From a checkpoint of a small mixture-of-experts model trained on Wikipedia: 389M tokens, 5942 steps.
Below are experts of layer 10 (counted from 0) of a mixture-of-experts language model. Rows are named router (the router's row for the expert) and show model dimensions 0-95. Each number is 128 + 24 x the weight over its row's rms, rounded and kept within 0 to 255. Numbers have three digits each.
After each expert's rows: a language model's description of what the expert responds to. This comes from a sample of Wikipedia text that the model never trained on.

# expert 0
router:107173147151182153106172146157123133161160146155149159133069165122175125070149124090117122148149131105155119155097158070100131143135071128148156112097144146129117109085131094140136098117120150107089123145137118118119141108108102129122125135091126139129103124080096171140117163109147111124
What it handles: Leading hyphens of list items in infoboxes and credits, plus music/album terms like Albums, Label, Best, Charts.

# expert 3
router:155153164153116091098096142174138101120121118152138088120090144123116099131174141084133170127127123153147110154168123096144058136160117147119133164153155201114145174135165162136122110106115121151110128137103157160140095132131132104131151129153173139103111125105124138117143123142110133102
What it handles: Country and place names ending a location phrase (Germany, Mexico, Australia) and closing parentheses after codes, years or formulas.

# expert 2
router:203121132109132103122192131118141078111165120144123165119121166108113168145131092166124141150115071118099132133148140092137173089135090146119108129137143151133163110118103083141122165120077141155138122098144084082147072123139132104092137121108165118090129146128128112174135131145093133137
What it handles: Main verbs right after the sentence subject, mostly was, is, are, has, had, often following he, it or which.

# expert 22
router:134096073146115174182130125121149109109151145119139097114147108150116162124082124184138096128130141146089120098141130182090147125111118142175162132123142123097153141166124126118151121128123102075188093156121082119093103160135146099150122139092113116151139091152160139106124178105128116111
What it handles: Determiners opening a noun phrase: a, an, his, her, its, their, several, often after from, as, with.

# expert 29
router:169123158098120130140121150104087134120134127126096073158136121111111104147098076160145104156124109160126159117113180150101098148105107107097120120111118104121069098092145101095159119065137132147151122156104111095087122149148107105153128095166108117143137105144126098166158101138158140120
What it handles: Raw byte pieces of Thai, Gujarati, Chinese and other scripts, and mid-word pieces such as plural s, un-, al.

# expert 23
router:117113144139157144120138060142163136135104110172139107139156145159104101120176177118140153075146093108127155146134182133155152150130130143141087090137101110119099126132122114154139142128158146148126129107116128110117134109118095206110089160111117160096111126131176118151127150133123123116
What it handles: Words inside titles of films, songs, albums and shows, such as Love, Live, Night, and colons in titles like X-Men: Apocalypse.

# expert 12
router:135056109085112117090116133124156143110174102154147134099098144093139145101130144161136106144115136064163099098133112132090146147119178131135164148097134118170098119129138143133096128124172133085157116127101103146173124131140095084127140137101124150151169121128159154119157093134106132108
What it handles: Pipe characters separating cells in Wikipedia tables, especially after numbers or headers like Apps, Goals, plus semicolons after digits.

# expert 5
router:119170130156093162123153184114098116119120158088126125143162113116129144126103152134115145147109120123172153145078150100112125131102138133122174146107094111143164103145122094108167105101075125118119105158135133096129158124129108132137177124107115123097144125164095105143128100167149161117
What it handles: Line breaks and field labels in infoboxes, taxoboxes and identifier lists, such as Location, Coordinates, Born, Genus, and coordinate digits.

# expert 16
router:125116090124157107128133100149129151168138115125126112164155115131109141144104160113148120103124071110112082143136103175134138109152139128088117153087165155132135139108086171139135088113151106132136123091095111118137152155108133113186143142128115114097102172113137109123139149128090127131
What it handles: The word the, and this, after a preposition and before names, events or seasons, e.g. at the Rotterdam Open.

# expert 1
router:132112110122134141083168178109121073139144102140100117135117073154135084118121125153146141142119132142153122133090116139157166097115157145119087110146126149153098119117089178125117129131131121109150146102113111124098109169093196124123140148111149108144161140101165116096123151104076137117
What it handles: Prepositions linking a noun or verb to a following noun phrase in biographies and history, such as of, in, during, against, after.

# expert 19
router:144106099113061110144120115136151152130113133156113139151074160083136114170173122099106133162123163157132114100113123116124123122090179170107119140110138109116151135179143105137103095140132116167141117106149177192103094112125137144106135099135175124132148141114153155132119122185135124162
What it handles: Nouns and pronouns for people or groups, such as people, children, members, them, him, plus census percentage figures.

# expert 25
router:107140149171120123148093087136104085140159114097099129114114118132149126136105155090108163141128153171118110079138092126165093113111152115158124114110125119122130120174136140109148103142148149102123196158168183119122144124154139133099126098103101158149119108149084145123129145093110149131
What it handles: Two-digit numbers and score or range pieces in tables, sports statistics and dates, like 24, 73, –19, 357 days.

# expert 18
router:101109122079116161121121140172119164112121144124089103117123119157113130135151162149136125151143122132114125113111126188129117098114142101131107139116091099140133103124137103090076086160146124140115124131147129162163149148118138100165143151094095127148160160121168143103080161133111109145
What it handles: Ordinal suffixes and words (th, st, second, third), position words (middle, top, front), and first parts of compounds.

# expert 9
router:131114101118164142123171127126140153143116092170156146081124164124120121109097117083151095138140136093116145120130098117137150138128120134160135101150133145135115142106122150154155145124131144128121173160125114156121098137122147121088107155137104140122127134135109141130124106118121146150
What it handles: Personal first names (David, William, Oleg), often after country codes in sports lists, plus by, and, & joining names.

# expert 4
router:121119153113118107125108156087114137156149116111138108181109113145138075127148139125106138152115135155147156117140148142156116100151132139142154157165120095136109170153124142138128139161114138098154159111148121148077149093157123166166123101095107149131102142149134147101123130150107140136
What it handles: Short syllable pieces inside words, often after a capital letter, especially in foreign or rare names: ri, lu, chi, ra, qui.

# expert 20
router:161109119129151082151134103140133144139119100121127101149125123129067169158109097128135146147142119161099113134130141146137114133119168122092141175096135126126173135147104104148122112163152084152109101159115079134091110146140085160151104166141120134142145121140094089116144106150139117102
What it handles: Line breaks ending table header or separator rows, and abstract nouns like time, period, result, means, order after the.

# expert 31
router:114127150095140124100116100120134115079172135130148104142158079111087144111128156106151124125076093125147140097160139106081134131164116093106144125142137158173136146123116109118105110110146126140151149104108161112133125132100149075144168151103112126116116133136159124154121105122194187136
What it handles: Commas ending clauses or list items, commas after day numbers or years in dates, and month names like October.

# expert 14
router:121140086101130131142074153142127138110096162118133124073126165111117143104148127136144125119169086136132105124119123161132150118148151136106130105150158156107131144101131111126126088149096159133076135152137140129131145122107158160097137086181102150100178109140130145115113169101179128115
What it handles: Line breaks after a sentence-final period or list item, and == section heading markers and table separator rows.

# expert 24
router:118157142107076168156139139146085168170103124125135109144132159149127128137141083158091146144149131126137163139135157149152121153150130086174119121146131096157112125118141141137135145123109164125119100156133097112140146119133170126103126123157144096176136099106150172146087175095158145155
What it handles: Initial capital letters or syllables starting proper names split into pieces, like Gr-off, Z-yprexa, E-stola, Ban-ham.

# expert 8
router:121137146201135122142159137121119110133119150139091159137148142125149130125128138118137116133114146105144135111156111114121131167120152131092116078103142145153121109128092129119126106119137121177127127138126146089160163130147117132107113097130186109176148145085138145106154133120099136133
What it handles: Sports words like League, Cup, Championship, season, team, medal and tournament in match reports and results tables; also would, will.

# expert 10
router:130137133164153134137099122144139158144078114137157155152156158126161107141132098077115108090155103134116171059155130105111118105107104160145152161139112076135108136140175150167178173117113167097111131145137094134160146143089128102131094136123090118133110155126109106138094125119147148118
What it handles: Capital letters and pieces inside acronyms, country codes and abbreviations, plus dashes in tables: KUW, ZANLA, RCMP, MCH.

# expert 17
router:145102107126094103132161122107143126121101147164124138092181105127121105137117110176153152095108111097106122169112106094106154160138165147115111111104084162146190131120120112138145135132101121103140119146109143132117121132126063113157136174161143142119101188144115113130137101125104102154
What it handles: Quotation marks, possessive apostrophes and opening parentheses, plus section heading markers at line starts in biographies and music articles.

# expert 13
router:147181144093143105137126147131142121154127164110106154148120156118157104134094106178133109144144108128130061145113138154179141120134148093106126094163089124098177179099131149141144187130087127084083147087114116153091110105102130107100141094125142174147116086097120125095148126114108115142
What it handles: Prepositions and conjunctions in descriptive or explanatory prose, often after verbs or adjectives: with, without, into, along, using, between.

# expert 21
router:101147123109124135121114060134123139089136119102180161116198132100133150128132131100107120114140142118148085149121137173138117122098100133150122138109090144105102131096141136169133138131169094098153128115100147123137116142114132125136126144123107093138153124143104105102110108120177122153
What it handles: Colons, hyphens, slashes, opening parentheses and empty-cell spaces in lists, taxonomy infoboxes, tables and hyphenated compounds.

# expert 28
router:071106099099117126112083109146139137101108165140165092110193137150104109155118144119106107074128108144141127128188095119125109130113101105167126114142169130111126159144123161145148129123151155121127155124115098157185133105155130135160106111115097119107130116120078110174119139165128149120
What it handles: Sentence-final periods, closing ")." and ".", and clause-linking words that, which, who, where, because, while.

# expert 30
router:154104137132140120132152102176161109092157144084119139091099096104159165083121104143151175148103141140102068151105164089150113103108082084152128125125126123121108110227113155067075139098140134182102140105125166120142123119121111123134122129141112130132134120138136121108136096112076073134
What it handles: Derivational suffixes and endings in technical or scientific words, such as -ation, -ment, -ator, -ic, in atropine, accumulator.

# expert 6
router:116094123137138096162114117104130098116092163131094151141121115122161127162151131166142149099104177188137107134129095143111110170138139122095138104112098130090168115156126110111165133175118124095153132131192116127160117139150109130114134144156141106098096096136117155134132132140181126078
What it handles: Digits opening numbers in tables and statistics, such as attendance figures, scores, vote counts, dates and dollar amounts.

# expert 26
router:143094148181155157107180150096119110133102128130129129138087113152110164158097163119148105133112155075126159132076133136095148114125098139097127101143125145091105108133136111132088122134127041138143113149116156175122169130138156087114159136131143106107172162141112072138132110098142165124
What it handles: Occupation and office words like politician, footballer, director, CEO, and years in infoboxes, lists and results tables.

# expert 27
router:122181123103113130130118115117149135124155160097105122156124122174125136088110131127084082098112138145136155169177143078131152122120110130144118154152144163143123160106146090124101147112152159161072099104113109113147132090157105177080117153150141111107072084101115144126150119142094131130
What it handles: Inner and final letter pieces of words, especially foreign surnames and names in sports tables, e.g. Val-ent-ín, Pil-k-ington, plural s.

# expert 15
router:110123147149116129133119151138122125128085094133152113104111139117092115154144086119149138075125155141099143121110109102131154124183155124134113165141159120148144123123107170105118160121146148163127135087164149109146112119115149110138128147176130109111136146165107059098147139139132094112
What it handles: Head nouns of institutional or geographic names, such as University, Church, Society, River, War, County, government.

# expert 7
router:133143129113163138106074093126152137090135091101131152095135091115119128088124157150131129136187158129115102139122114170092092123091121128061123148133133098142128107084093126168093154172101164084119094115146132162117128175097119205114137096133133125131089126135160173104151154121119146115
What it handles: Past participles and predicate words after is/was/been, plus suffixes like -ed, -able, -ly: based, located, known, appointed.

# expert 11
router:119131111135114080163139138105139150162134119140111154125105133138175142145168114089111156115108163098144128159127095127159131131158119183182132133135170139108115122095155130077106123135134100176138112109119133083132118099186153171138110103119144159124129115125149143182101077122108064118
What it handles: Surnames and their word-final pieces in names of people and places, such as Smith, Jones, -son, -wood, -ley, -vić.